From a checkpoint of a small mixture-of-experts model trained on Wikipedia.
Size: 13 layers, width 256, vocabulary 10389.
Experts: 32 experts in each of 12 layers, 64 GELU neurons an expert, 8 picks a token, a shared expert of 128 neurons.
Training: a variant of SOAP for the experts, 732M tokens, 7743 steps.
Below are experts of layer 5 (counted from 0) of a mixture-of-experts language model. Rows are named router (the router's row for the expert), down (a neuron's output weights, with its number) and show model dimensions 0-255. Each number is 200 + 30 x the weight over its row's rms, rounded and kept within 0 to 999.
Before each expert's rows: "raises" lists some tokens whose logits its average output raises strongly, later layers aside. This comes from a sample of Wikipedia text that the model never trained on.

# expert 4
raises: "aches", "akes", "ining", "D.", "ards"
router,175,173,174,192,178,191,190,172,238,220,147,193,184,242,231,207,247,225,138,195,147,206,268,174,225,232,210,265,204,237,202,254,215,192,220,228,219,192,200,193,119,248,208,182,216,194,148,161,251,196,228,194,182,235,269,194,161,174,207,201,183,209,207,138,209,178,212,168,204,213,255,182,198,184,199,197,197,239,202,187,221,244,165,154,215,238,197,213,166,170,221,228,197,233,195,185,201,189,189,198,282,239,188,146,196,180,166,128,168,178,173,259,172,252,144,200,184,217,154,188,163,217,183,220,210,188,184,212,192,207,205,231,204,219,183,199,184,168,250,150,230,222,170,216,230,134,195,174,191,210,212,199,164,218,241,197,202,198,213,211,197,184,188,235,159,240,241,195,201,241,261,252,183,228,174,222,206,109,206,211,181,212,186,234,171,208,213,180,203,194,183,176,165,201,211,198,262,203,224,155,203,295,190,161,166,199,191,225,222,250,206,174,161,181,197,233,236,253,227,176,209,206,123,216,218,203,225,182,222,246,204,208,207,186,149,168,204,173,189,199,224,186,193,232,230,223,195,188,210,203,198,214,188,161,192,149
down0,204,147,207,184,164,228,207,219,194,146,187,235,176,223,182,261,172,230,225,144,190,187,220,222,189,195,157,168,204,221,192,207,194,160,200,213,210,210,219,186,231,156,197,169,207,173,132,256,255,226,156,161,168,222,192,196,245,226,190,277,232,148,263,198,221,164,153,194,193,153,228,162,232,172,175,172,234,178,158,234,180,159,208,261,190,180,190,215,188,250,183,188,244,221,189,198,216,222,209,220,255,190,208,158,142,127,144,211,206,209,260,206,167,223,161,165,228,222,195,201,198,234,153,212,228,244,205,224,168,207,180,255,212,215,207,207,241,185,215,211,195,188,217,163,146,221,138,186,223,223,171,228,191,190,218,231,179,174,208,199,214,189,259,260,219,243,246,176,229,217,174,202,260,214,172,189,269,207,202,204,200,214,189,176,121,161,189,205,271,222,160,186,231,183,211,216,246,205,191,212,153,187,227,180,137,197,208,197,171,179,177,138,201,197,197,177,162,207,224,175,215,254,174,242,183,206,184,184,234,211,209,204,198,237,172,196,185,168,194,214,196,233,209,215,189,246,193,166,194,219,179,234,186,197,213,161
down1,215,205,160,184,190,180,201,216,211,188,205,231,181,260,152,228,182,160,157,216,189,187,208,222,159,206,247,148,196,180,173,166,186,262,203,150,165,171,227,252,195,175,175,216,171,180,178,219,201,242,206,208,198,171,255,241,177,206,227,189,230,155,182,166,196,184,187,208,219,206,109,153,180,210,218,238,169,164,153,242,236,202,216,159,191,198,235,174,227,146,242,213,162,162,146,192,239,226,186,198,183,205,202,159,186,132,205,193,227,199,214,156,154,196,196,210,235,227,186,192,232,187,214,169,186,156,267,151,239,256,198,137,175,192,208,193,171,246,255,228,255,219,202,212,219,215,161,227,192,256,211,184,249,191,231,259,185,202,176,216,212,223,199,171,215,211,183,208,181,180,222,183,214,184,237,197,237,217,196,178,207,151,206,203,190,178,211,223,160,222,193,195,220,171,201,215,250,224,247,159,198,183,227,166,178,117,168,185,211,191,178,168,231,270,204,225,187,206,152,179,156,228,227,212,228,211,235,195,195,191,227,186,191,135,203,231,223,188,178,229,213,138,145,224,208,211,233,240,229,200,212,187,209,196,277,249
down2,174,189,212,213,188,205,185,198,180,185,191,143,186,263,194,175,208,129,176,176,187,198,155,176,235,183,221,168,203,210,154,242,240,196,184,229,164,160,192,168,191,182,194,201,174,228,220,217,261,202,246,166,178,216,207,256,231,189,222,196,190,174,223,198,158,196,222,222,223,186,208,191,199,199,197,178,175,258,178,186,239,230,257,156,194,277,232,180,191,213,171,194,212,171,233,246,202,206,157,153,198,188,142,150,240,203,211,191,162,225,221,145,172,250,230,195,237,215,192,167,153,190,217,228,138,165,141,260,173,192,218,241,228,221,179,196,167,189,250,228,204,217,211,184,158,216,190,207,146,220,235,206,204,187,244,265,225,228,212,176,174,213,199,200,188,203,241,215,118,228,210,194,236,228,205,173,195,226,173,139,182,229,228,203,178,191,210,203,159,165,233,208,227,214,235,179,222,222,184,218,224,191,194,190,187,186,147,196,231,209,265,217,188,175,200,211,198,164,225,158,238,173,247,206,184,150,243,201,174,200,163,162,170,243,223,146,216,193,165,197,152,252,226,266,186,242,270,214,197,213,238,204,139,197,174,203
down3,170,220,231,227,222,215,147,168,205,203,212,210,233,233,213,161,176,199,194,199,195,258,201,186,156,205,225,218,248,154,172,144,200,186,262,199,228,192,207,218,237,222,196,177,200,169,258,204,205,177,170,205,194,191,172,136,185,163,238,173,215,187,229,178,229,190,234,183,267,206,217,262,205,196,222,213,228,191,176,174,201,234,212,167,236,167,228,166,181,253,174,207,168,167,182,201,216,221,176,242,198,207,165,224,191,202,222,238,216,223,209,195,236,210,249,199,174,246,191,212,214,230,200,181,228,155,236,210,204,216,194,182,195,241,243,209,199,201,175,225,232,213,196,263,186,230,192,213,133,200,195,170,213,156,233,242,152,217,200,232,163,220,219,179,157,212,214,180,185,186,151,223,192,191,177,206,172,229,220,167,143,182,221,184,183,210,188,225,216,200,243,189,211,176,206,172,219,200,131,161,211,259,176,157,199,189,151,213,230,201,183,228,199,149,272,156,221,229,117,257,196,194,240,230,211,184,183,161,213,146,218,123,206,203,276,228,228,195,166,136,222,214,182,150,170,217,144,199,219,210,202,143,234,187,175,275
down4,205,179,220,153,180,167,208,199,207,221,248,178,187,225,162,211,203,287,72,216,227,152,211,152,168,195,200,214,141,236,183,212,229,211,177,210,208,224,257,221,227,218,187,215,197,201,255,237,182,217,213,201,192,225,170,151,205,239,173,183,234,279,226,195,252,186,256,224,205,236,260,174,174,222,165,199,246,214,185,211,199,182,225,207,204,181,210,212,168,281,216,205,199,195,189,182,196,206,215,238,197,206,188,251,198,203,189,174,212,233,162,173,191,143,189,164,157,219,222,223,190,232,235,265,200,204,169,179,187,237,223,183,214,178,153,237,173,197,231,192,183,193,223,210,204,250,222,186,210,166,180,184,200,157,166,229,164,215,158,163,169,199,222,178,167,239,173,185,202,203,211,197,165,150,180,217,172,152,180,153,180,250,215,168,191,247,199,154,182,195,208,159,201,201,200,172,190,190,222,199,230,199,225,218,215,160,250,184,215,160,189,184,225,224,256,198,137,155,166,197,259,182,132,172,188,194,165,222,248,205,226,232,144,175,201,196,201,208,212,202,174,239,192,180,152,193,145,230,215,199,185,226,239,230,250,203
down5,186,268,163,184,206,219,229,222,206,210,208,208,208,187,181,179,167,183,209,234,194,129,188,224,218,191,180,181,172,202,203,248,184,193,226,214,227,215,188,219,190,232,214,136,218,178,172,198,215,136,229,221,171,241,203,200,209,123,227,186,164,187,215,188,253,237,198,177,170,194,203,162,238,221,190,153,156,205,226,225,187,204,177,190,199,185,208,214,186,128,184,200,237,170,235,224,232,198,181,231,210,214,196,169,172,266,175,185,192,226,161,220,257,189,203,286,215,242,220,213,192,218,180,194,227,154,191,199,159,163,258,198,199,127,177,225,232,214,176,227,170,164,192,214,195,194,247,231,187,179,143,162,227,195,258,155,163,210,317,216,213,226,202,255,162,248,239,191,146,152,195,206,220,167,191,165,187,221,254,231,207,224,155,108,166,223,201,154,239,190,185,174,167,181,191,204,235,210,197,165,190,209,209,255,184,153,196,216,166,196,200,201,217,227,217,208,222,215,232,186,199,210,207,170,215,207,189,253,242,226,202,136,191,207,170,228,188,193,211,142,217,200,227,209,193,172,183,152,190,190,193,234,230,164,210,187
down6,200,183,172,183,211,223,191,152,263,192,214,207,201,199,200,241,161,155,242,220,189,210,228,248,208,215,165,206,253,146,197,171,167,202,183,176,231,172,168,113,183,193,214,174,210,178,202,157,205,179,168,198,220,158,208,235,233,205,218,226,179,205,198,197,247,203,217,155,161,186,173,153,214,214,199,212,171,240,174,209,225,163,150,261,171,196,137,225,247,184,211,205,169,239,164,206,243,231,190,199,158,189,215,180,194,209,207,206,234,184,221,260,151,222,220,224,258,204,232,210,209,220,208,170,193,208,176,208,252,277,244,160,125,211,237,187,228,189,214,239,261,196,219,213,222,209,220,183,204,232,187,272,204,139,186,231,245,174,194,225,167,202,154,180,187,226,217,142,233,166,186,145,173,231,208,235,183,232,205,211,250,222,219,209,215,221,221,210,202,205,201,225,185,261,184,186,192,232,191,182,181,229,173,232,159,227,151,200,148,126,223,185,202,224,157,205,177,160,248,173,146,164,168,179,189,201,194,194,245,227,230,185,235,217,216,220,234,169,191,152,186,209,217,192,158,233,170,169,187,202,228,255,170,227,202,162
down7,195,239,258,180,219,170,256,217,237,273,176,222,183,176,196,177,128,203,215,209,154,184,196,188,207,200,198,183,218,202,172,193,165,183,220,172,216,206,119,180,179,207,186,179,204,178,197,163,201,197,212,260,282,231,214,181,179,157,236,190,188,133,196,202,181,218,219,184,243,193,170,162,170,204,210,185,183,172,241,153,222,182,172,221,209,244,173,194,213,218,189,206,150,217,206,147,181,223,193,230,206,157,209,147,210,216,200,213,242,199,172,234,248,174,191,207,265,186,229,198,192,195,201,183,158,184,152,228,207,174,181,132,167,215,240,170,191,163,218,198,212,187,203,208,181,193,197,195,216,248,211,200,233,209,238,276,183,202,209,198,196,221,263,220,233,122,183,192,217,221,198,184,244,255,238,211,187,239,228,215,218,164,187,251,214,148,158,205,139,160,250,181,175,221,172,233,185,184,218,184,217,170,210,217,204,219,226,184,246,250,224,236,228,187,236,175,209,266,181,146,192,181,272,167,184,247,218,166,220,213,189,188,226,185,179,148,185,199,157,182,244,192,143,249,171,183,234,181,222,153,233,203,189,232,186,217
down8,157,184,161,208,169,230,215,177,165,162,228,187,268,159,193,177,180,185,232,113,176,193,242,215,224,178,216,195,172,214,173,169,171,192,215,235,143,223,215,246,184,239,178,193,196,224,160,209,217,203,209,209,192,199,136,213,243,228,249,230,153,200,229,244,176,186,226,222,234,192,211,218,228,217,234,180,246,179,190,278,147,192,251,206,206,171,213,193,174,160,217,186,196,179,196,152,191,181,207,186,196,126,175,197,173,197,186,185,211,185,221,215,189,229,229,237,215,215,186,188,158,165,159,179,184,175,202,186,125,269,201,176,199,216,222,175,172,240,221,231,188,216,163,234,170,203,219,206,196,203,246,243,218,260,200,203,159,191,186,154,251,198,258,185,254,196,155,181,220,191,179,212,226,139,200,212,236,186,175,243,217,206,236,174,181,139,241,177,186,254,219,215,280,190,189,175,209,192,196,206,174,258,204,193,230,196,219,294,176,206,181,201,170,168,217,205,233,226,166,190,191,161,251,200,177,188,190,229,232,176,190,176,164,200,210,128,196,211,185,229,195,253,201,213,207,237,211,202,211,245,174,167,174,234,253,201
down9,231,227,216,165,161,171,200,263,139,202,211,240,229,158,198,198,154,213,210,195,210,190,177,159,197,234,199,212,207,200,243,202,252,140,183,175,222,216,190,240,236,152,169,243,201,208,207,198,164,231,242,165,169,167,207,243,223,180,196,198,182,189,162,197,173,233,217,235,240,215,179,204,194,254,198,196,261,182,257,155,157,206,155,220,196,130,194,188,171,198,170,231,200,184,219,197,191,188,209,229,170,243,158,190,180,159,235,231,236,181,246,155,220,144,179,245,232,202,195,226,187,179,158,142,168,209,140,190,228,155,178,263,233,180,172,214,226,167,198,209,178,183,198,220,178,169,152,220,197,188,134,219,243,226,285,186,196,223,202,165,136,206,150,172,240,178,201,243,209,266,221,197,179,222,238,176,221,231,188,243,210,228,218,202,195,212,180,276,252,232,185,230,182,198,235,198,177,265,167,199,212,191,199,174,178,174,224,244,214,192,186,228,180,148,204,227,180,213,137,202,200,208,248,198,196,194,243,221,186,163,190,191,210,210,165,207,190,193,207,190,198,132,204,194,228,158,234,210,205,156,218,179,212,223,204,162
down10,202,182,230,217,206,210,271,162,277,198,246,237,212,234,160,217,214,243,202,211,191,209,211,182,197,193,205,173,234,151,196,192,190,273,228,218,217,183,148,163,160,177,251,187,145,182,150,191,183,234,225,211,214,128,200,137,178,161,232,224,228,151,171,162,204,176,162,199,197,244,167,192,252,186,258,219,194,232,190,176,245,170,145,198,163,206,275,199,233,206,183,176,224,173,225,174,232,190,212,182,162,253,174,198,188,226,228,176,197,220,215,213,174,207,174,169,174,185,162,181,173,191,168,196,240,231,226,162,153,196,173,222,204,199,256,201,196,177,214,178,194,223,197,228,219,230,210,231,206,157,238,177,165,151,222,200,174,184,195,243,184,176,212,206,220,165,180,182,208,197,181,155,228,222,235,214,230,210,222,195,219,191,195,256,208,180,256,109,247,212,238,191,208,260,256,169,182,172,194,212,141,188,233,206,196,180,186,188,168,170,222,151,211,199,266,232,225,142,184,173,204,203,229,169,238,180,157,221,205,217,180,202,193,200,208,184,241,187,199,253,175,223,214,206,252,193,196,258,165,205,218,210,147,231,203,242
down11,219,203,136,180,229,167,218,224,183,248,159,186,203,162,179,182,176,206,188,178,234,234,186,207,254,212,273,203,222,237,249,211,238,157,197,169,148,208,187,177,217,193,162,188,187,154,194,219,246,158,226,183,242,187,246,169,226,193,182,166,208,254,170,209,200,253,143,161,222,143,167,193,210,227,238,172,224,193,189,145,212,259,194,175,186,185,215,208,205,194,199,222,210,202,187,225,181,209,234,203,195,188,249,196,193,201,186,219,247,157,154,255,192,215,196,173,153,214,190,249,211,177,216,273,126,156,188,164,190,196,145,169,198,230,198,209,216,202,193,137,198,174,144,217,168,135,196,260,216,192,195,207,240,194,188,185,187,167,195,230,143,195,133,173,204,189,243,196,140,169,203,187,177,199,230,218,196,170,253,183,192,220,213,185,185,196,184,232,218,182,201,209,232,223,214,191,189,177,221,233,150,249,186,190,181,194,275,214,212,200,164,222,180,191,194,167,161,216,242,153,200,216,211,221,206,261,187,225,189,186,206,208,196,208,145,249,254,167,236,192,229,177,218,254,251,177,234,135,235,189,213,202,185,216,249,223
down12,189,209,200,150,217,180,215,197,147,174,243,210,162,206,166,264,156,178,200,165,193,219,240,214,249,211,213,233,212,192,189,224,195,195,239,172,181,240,257,194,240,268,122,185,173,259,175,191,157,215,138,182,194,178,216,164,181,232,179,228,195,195,138,215,212,197,243,192,169,244,174,164,244,258,211,152,217,241,188,209,169,176,183,243,273,235,184,200,209,208,247,200,144,216,238,232,222,182,200,166,155,178,230,251,175,239,258,200,178,191,166,240,213,187,124,226,214,202,230,196,187,236,169,197,201,220,204,154,218,236,187,180,189,210,189,190,209,184,179,217,140,196,163,181,199,204,180,143,239,121,232,220,183,202,233,188,196,193,185,181,189,201,150,202,266,151,191,198,239,220,255,184,165,237,202,197,259,219,211,192,247,209,174,208,200,144,210,244,221,191,208,213,183,185,196,228,213,229,194,145,237,172,271,215,177,204,234,181,210,181,186,214,202,234,187,221,202,186,183,192,160,201,166,193,208,202,170,176,215,210,224,163,219,217,223,167,180,188,200,215,219,273,167,219,161,245,226,223,155,203,162,206,182,190,163,195
down13,194,211,213,171,191,191,197,194,175,208,167,134,219,169,233,192,223,226,200,187,181,177,164,193,170,196,158,195,177,167,245,202,268,238,180,234,147,204,210,213,184,231,217,218,199,220,220,214,231,222,215,245,190,190,155,263,158,211,216,183,167,187,124,223,196,249,215,209,220,218,219,279,175,187,172,222,211,163,237,192,178,189,192,165,253,205,192,169,208,224,178,150,211,270,255,222,159,214,227,196,181,175,171,126,128,193,158,202,189,237,185,225,259,237,189,168,178,180,212,201,155,257,214,190,156,134,219,192,188,221,198,240,145,195,211,176,173,244,218,195,215,241,237,207,190,257,223,176,175,216,163,184,203,255,273,211,207,219,198,180,195,177,243,233,221,231,198,137,167,196,169,191,232,200,179,175,150,201,203,195,158,247,192,198,176,265,196,223,198,196,197,214,198,208,194,133,212,198,211,251,206,197,232,245,191,206,212,217,230,250,203,227,176,153,169,189,206,203,262,199,178,191,212,197,181,219,232,191,252,204,234,228,159,242,197,196,188,169,202,186,217,202,170,147,184,207,212,206,164,201,247,135,149,170,181,214
down14,216,100,194,164,162,213,194,185,245,195,201,174,179,210,228,199,266,216,218,194,168,290,141,188,216,176,172,190,218,178,220,148,229,230,194,202,219,217,193,228,173,176,179,199,180,186,199,241,188,233,187,227,195,227,187,185,182,168,238,274,179,213,187,219,175,210,218,188,183,186,240,149,222,171,180,168,176,209,147,200,233,187,234,191,190,178,215,221,201,167,194,217,197,229,255,184,210,191,223,196,186,219,221,186,186,198,201,201,229,176,199,199,163,182,193,250,263,205,227,218,208,200,176,142,152,221,275,234,162,205,224,170,244,205,218,158,228,246,213,201,192,140,240,193,210,210,227,153,169,196,151,187,165,228,226,204,135,227,175,178,162,170,224,205,204,151,135,195,138,204,215,220,171,193,253,200,213,202,155,231,229,157,275,227,120,234,223,229,230,244,188,247,193,205,228,207,216,216,201,232,180,189,248,125,200,196,153,209,194,176,228,162,207,232,253,232,189,177,182,158,257,202,202,212,199,192,180,215,220,187,161,163,205,161,207,167,234,203,184,211,216,176,191,147,228,242,188,197,165,209,207,170,176,238,227,193
down15,156,228,230,240,237,198,209,216,174,221,179,165,197,225,206,169,221,249,287,182,193,225,205,201,249,198,162,168,221,254,129,234,207,152,159,218,208,191,242,179,223,229,225,188,227,199,203,172,201,171,186,190,209,223,205,215,168,226,225,199,181,219,185,146,178,187,177,231,182,198,150,181,178,207,200,257,196,162,236,201,152,198,203,190,206,223,191,185,160,263,211,213,271,161,234,239,169,181,211,209,212,220,201,194,151,189,169,156,199,176,192,184,199,188,243,215,252,245,224,188,203,257,217,152,204,151,231,217,228,200,232,207,149,203,219,108,186,165,213,212,255,202,195,240,185,208,182,235,196,145,175,196,144,189,216,159,213,196,162,191,180,234,190,233,187,183,193,291,258,258,187,159,199,198,192,197,210,185,209,203,207,194,215,145,184,210,260,167,199,216,191,169,179,201,183,238,174,201,219,204,234,169,238,196,196,270,215,143,196,177,167,204,211,211,155,192,249,208,269,178,231,189,236,197,222,259,204,164,193,214,206,149,180,192,187,229,181,155,198,169,193,219,254,187,212,150,215,205,226,166,138,215,204,198,155,194
down16,165,183,154,232,203,272,192,168,244,227,199,219,223,212,240,254,185,173,201,226,197,173,174,208,140,236,207,200,157,215,191,194,166,203,175,207,210,170,196,184,215,180,216,135,227,226,195,259,227,160,243,176,217,199,256,213,175,216,155,213,232,220,145,194,203,215,189,216,177,160,181,210,196,154,220,245,142,257,212,171,173,186,252,150,169,208,236,223,212,242,180,203,201,192,245,225,157,169,244,220,199,231,206,220,237,222,204,228,233,280,219,242,239,142,215,206,207,209,158,214,225,147,209,200,181,219,212,223,184,180,219,187,180,199,204,227,186,179,165,235,204,177,255,214,210,193,221,227,201,207,231,169,237,186,194,204,212,134,199,269,192,161,197,183,255,169,177,217,232,172,173,198,157,232,149,172,166,221,166,196,219,190,120,185,195,201,257,174,185,206,217,203,159,196,191,234,176,171,120,205,182,225,229,181,200,236,164,142,195,191,171,169,199,197,182,216,185,232,216,165,220,233,179,239,204,149,206,189,220,274,204,200,210,152,143,227,222,212,200,142,206,182,179,177,206,246,187,156,205,187,229,220,196,215,222,135
down17,244,192,203,203,206,205,192,210,199,196,235,235,212,226,277,143,183,172,243,243,194,163,219,200,196,147,225,188,208,217,199,212,262,219,250,161,175,219,193,248,209,191,182,168,158,215,195,183,183,206,180,202,206,206,187,222,211,208,168,188,226,186,199,201,218,210,169,230,192,207,184,226,185,220,194,264,189,152,203,208,170,193,216,182,195,241,231,193,208,192,202,245,238,187,146,184,192,190,145,163,278,143,166,169,217,147,173,186,140,219,201,207,192,199,193,173,143,256,201,173,207,243,189,256,203,205,203,160,268,201,216,276,237,230,259,254,216,190,207,185,152,214,178,244,201,173,191,201,201,184,220,178,155,137,134,152,222,204,155,173,209,246,213,245,185,144,183,188,175,156,199,206,226,223,233,199,214,187,160,194,190,176,212,241,195,234,223,115,182,215,237,148,214,173,209,250,189,212,171,201,230,225,143,243,207,181,155,187,214,218,178,186,193,154,220,170,214,204,204,241,193,213,195,160,187,210,231,238,247,215,236,237,162,214,233,239,197,200,213,183,224,155,164,138,180,199,210,196,203,196,150,175,148,194,192,249
down18,208,131,193,195,169,213,201,163,231,145,222,203,180,224,162,201,176,227,153,180,219,175,225,174,190,158,171,213,191,216,199,196,191,245,219,187,218,199,127,158,181,198,184,226,134,188,223,158,195,254,213,222,244,167,208,247,227,167,208,234,206,212,234,283,175,202,187,180,203,189,238,206,209,220,132,209,227,198,193,163,182,213,184,200,223,201,175,230,240,191,227,231,182,206,206,221,125,130,178,220,234,208,153,206,184,304,217,176,226,231,162,185,211,205,193,254,171,189,230,133,208,238,172,230,244,226,227,193,230,187,214,244,249,172,232,203,178,197,164,181,146,231,192,217,213,159,195,230,186,172,249,253,157,176,190,122,227,164,177,151,208,154,209,159,141,204,205,164,194,244,196,183,160,169,167,150,204,198,155,214,259,202,203,219,179,216,219,216,244,209,183,204,208,239,190,202,198,210,200,207,175,203,172,184,229,190,244,247,217,187,248,183,248,183,222,215,210,246,213,204,202,198,129,195,190,170,201,178,191,203,232,197,206,177,226,187,236,216,213,198,205,219,203,201,221,187,172,230,195,182,294,234,224,195,195,196
down19,185,224,189,249,269,233,186,151,175,188,153,178,166,190,245,182,217,200,261,184,203,186,200,173,212,242,193,180,179,218,210,181,174,205,240,216,206,174,240,214,191,249,246,179,229,226,235,175,182,217,176,232,177,233,239,247,195,172,215,178,195,155,157,226,133,231,242,171,134,260,208,178,216,198,240,177,208,243,167,179,222,209,188,225,197,187,196,210,239,200,233,248,128,197,260,161,206,197,212,218,209,153,264,218,226,232,177,171,193,185,218,207,205,160,226,187,222,186,218,229,214,177,237,201,163,183,214,205,239,170,165,215,238,154,200,175,233,164,189,189,212,266,186,180,158,233,189,140,150,212,134,230,170,209,123,196,163,211,179,152,209,233,201,166,200,207,183,235,208,226,253,137,199,189,200,181,203,203,182,245,181,248,191,214,215,194,229,213,270,164,197,182,189,201,145,220,216,224,177,184,204,214,193,191,158,162,181,193,230,266,258,196,204,195,240,214,207,187,206,205,160,152,220,140,180,228,211,227,207,189,165,216,164,180,234,192,190,211,243,194,167,252,176,212,206,185,208,220,255,191,170,174,168,147,221,182
down20,202,204,190,233,205,178,209,196,242,193,224,147,186,166,220,179,216,215,174,227,238,213,186,167,212,185,203,248,229,187,216,159,211,168,230,189,209,233,178,230,185,216,230,164,178,163,186,176,222,171,213,198,184,209,193,211,130,198,213,168,184,219,195,179,208,236,146,221,141,185,192,204,189,160,222,181,172,227,176,234,245,252,126,179,242,194,190,190,224,220,265,211,263,213,179,183,170,127,146,189,145,144,181,238,243,215,221,174,217,256,187,195,188,254,224,160,225,203,181,166,220,172,296,213,166,164,233,195,211,183,261,147,232,197,229,151,218,189,228,175,206,148,222,153,206,168,184,203,211,235,213,228,246,215,191,214,234,205,174,253,158,195,203,219,204,222,224,169,175,221,230,168,143,162,210,205,217,264,189,240,264,251,178,177,181,212,217,217,185,172,209,219,242,146,251,169,212,202,211,252,180,174,184,176,138,200,223,218,172,217,213,184,234,200,158,236,155,164,192,176,185,191,232,256,205,188,214,174,183,193,206,166,207,200,165,201,183,224,240,168,217,185,197,231,229,190,236,231,186,219,233,202,131,223,211,207
down21,229,196,181,174,188,186,175,218,203,219,209,192,208,208,227,227,120,183,209,189,202,191,275,207,202,222,214,186,193,198,169,231,149,144,197,188,239,224,227,212,181,203,225,249,227,198,218,206,207,195,207,221,137,172,140,190,195,149,181,210,254,254,102,258,217,223,195,256,213,202,226,212,203,195,172,238,177,181,236,157,189,194,178,285,187,176,148,163,201,202,201,261,199,174,235,199,227,260,186,171,207,182,218,248,180,197,251,235,118,206,168,168,228,219,227,207,240,166,175,187,181,170,168,160,215,197,234,212,177,200,195,233,194,215,215,192,189,242,196,205,236,161,238,180,217,207,184,205,184,210,194,157,186,192,234,237,214,251,202,206,228,205,130,162,227,202,235,262,199,199,184,178,246,238,180,242,197,208,165,152,199,203,209,195,199,227,230,186,174,98,229,172,208,188,192,192,213,217,181,159,229,266,214,213,201,210,212,157,227,198,172,232,175,225,187,200,160,244,283,214,202,218,207,202,188,182,197,234,190,174,256,174,195,202,183,184,202,198,167,205,197,257,181,225,179,143,176,177,162,177,168,221,166,200,193,238
down22,194,260,206,180,214,207,211,222,217,209,202,195,190,174,232,149,190,221,153,173,249,197,208,210,148,166,176,212,257,217,165,214,193,164,231,202,180,226,241,189,223,211,198,201,196,225,222,197,205,170,220,178,214,222,220,134,179,241,231,248,238,202,191,218,210,191,216,257,138,191,131,242,242,196,149,198,163,190,193,202,183,190,193,239,163,226,220,202,194,208,162,249,223,219,150,272,177,233,167,183,168,199,182,140,160,258,247,152,235,185,201,197,258,205,246,183,165,216,229,174,217,182,201,169,186,231,183,203,178,179,233,212,223,201,238,229,254,226,177,252,234,235,132,191,229,185,207,218,206,197,251,203,229,244,181,189,218,187,190,184,203,250,232,194,194,187,149,221,183,178,199,264,174,192,192,168,151,224,204,244,134,198,233,242,143,118,181,192,189,241,182,138,158,203,209,177,151,205,190,242,227,171,180,210,216,138,192,200,247,175,199,229,224,213,214,183,211,197,177,232,236,195,176,193,192,217,165,200,226,223,135,171,167,180,230,193,195,211,219,169,194,195,204,231,159,182,167,154,268,199,238,207,215,169,203,202
down23,116,201,222,230,260,199,235,230,174,161,228,209,208,190,202,211,204,206,140,167,231,174,186,168,240,204,186,226,186,260,183,221,217,187,237,168,203,162,167,148,177,236,173,229,182,198,187,157,201,156,215,247,175,251,195,141,211,192,177,255,211,141,181,204,219,218,179,182,156,217,181,218,236,142,208,158,245,184,205,249,206,239,184,189,217,188,200,176,216,167,146,203,213,210,207,211,176,179,196,211,236,136,208,211,231,245,236,166,114,200,196,289,186,213,209,182,238,150,167,213,180,220,228,247,174,194,202,219,221,182,145,235,165,263,155,226,189,190,176,150,178,197,183,201,277,204,163,165,203,203,211,174,218,241,126,201,200,180,205,204,200,220,191,223,181,191,190,181,187,214,211,189,188,209,200,243,193,173,223,192,246,250,221,202,228,150,242,195,164,196,201,203,221,200,237,182,215,184,238,151,167,181,222,186,207,257,264,205,175,234,183,168,234,201,227,208,255,199,221,213,190,214,169,128,189,197,230,213,186,206,252,175,219,183,144,189,204,178,246,215,160,219,187,251,256,197,206,186,217,193,216,204,182,211,173,214
down24,173,193,217,210,148,166,201,139,178,171,158,209,155,147,262,187,211,187,227,169,198,154,186,205,179,179,139,223,188,210,186,168,165,201,236,214,222,246,241,223,195,179,229,191,226,215,189,170,237,231,229,229,274,144,211,169,244,218,206,221,190,240,192,191,194,236,186,211,187,182,218,176,216,203,227,150,200,211,194,214,208,147,240,208,218,161,216,252,213,248,153,226,128,155,148,203,200,255,250,197,243,212,219,186,222,203,199,231,189,171,170,220,202,215,237,158,199,181,192,177,149,164,243,220,169,176,209,208,164,222,193,179,172,223,255,168,216,180,189,172,187,214,196,230,236,175,188,174,244,195,227,190,256,181,219,194,199,162,231,192,192,183,195,215,203,185,170,212,214,229,176,200,190,181,262,177,250,204,266,246,214,207,249,161,177,161,170,141,226,122,186,182,153,219,223,248,185,200,211,216,225,175,203,188,213,214,174,175,213,203,173,141,159,247,158,233,170,218,253,199,170,160,206,195,216,180,241,237,167,197,136,268,162,207,237,209,207,176,216,217,160,183,207,243,150,239,197,200,211,235,172,231,183,221,181,218
down25,214,209,178,153,215,186,185,168,180,216,208,181,199,234,139,228,229,222,141,255,207,275,199,223,232,239,215,237,206,204,244,223,195,209,248,141,211,244,195,186,189,229,192,153,174,183,135,193,210,162,168,201,169,201,190,187,173,206,222,195,183,162,207,194,178,210,194,192,216,145,219,165,210,165,194,227,198,185,183,284,171,177,218,230,218,223,222,287,231,205,162,193,207,187,197,188,215,203,169,184,183,184,182,219,178,217,148,246,205,199,200,222,207,189,180,246,246,185,240,255,273,209,213,154,213,236,232,226,187,182,184,196,225,210,232,197,187,247,105,234,174,172,223,209,192,225,241,187,200,173,202,203,219,190,186,166,197,209,229,192,166,227,221,205,182,174,203,205,221,208,156,146,192,204,226,167,201,218,202,133,177,164,176,228,164,194,224,188,207,208,195,208,210,171,138,181,179,164,187,188,168,168,154,186,173,244,201,196,189,193,223,236,185,246,248,213,255,249,244,182,174,211,181,170,204,230,180,193,153,213,149,166,237,215,220,187,216,200,211,196,174,175,259,193,143,184,249,186,110,230,214,177,256,274,202,157
down26,225,152,209,150,189,191,204,200,162,176,195,197,170,197,230,244,204,158,244,200,191,165,205,182,212,228,211,225,205,205,184,201,227,139,155,228,171,174,210,176,261,211,217,219,200,216,114,223,222,188,193,187,215,159,227,237,221,248,204,233,217,240,240,209,254,234,186,145,235,164,163,67,154,144,180,183,221,193,230,232,191,228,235,202,203,193,167,200,187,222,198,153,230,197,191,192,162,236,206,180,185,187,267,229,245,186,237,195,197,217,184,227,183,214,184,168,160,206,224,206,179,169,166,183,177,196,208,226,210,229,188,233,192,195,234,163,162,196,211,223,200,237,179,181,217,222,237,262,242,187,199,223,216,186,203,209,223,223,185,172,223,199,201,228,227,178,162,206,187,205,221,178,172,224,191,203,245,160,233,226,200,195,202,130,176,157,228,193,177,210,180,222,198,248,202,219,213,153,190,214,228,193,171,137,220,167,219,244,170,237,138,170,203,221,204,226,188,216,302,227,217,163,187,202,203,192,188,196,192,242,189,140,192,195,212,183,180,213,184,194,194,169,244,255,167,216,229,168,252,156,199,209,144,121,170,163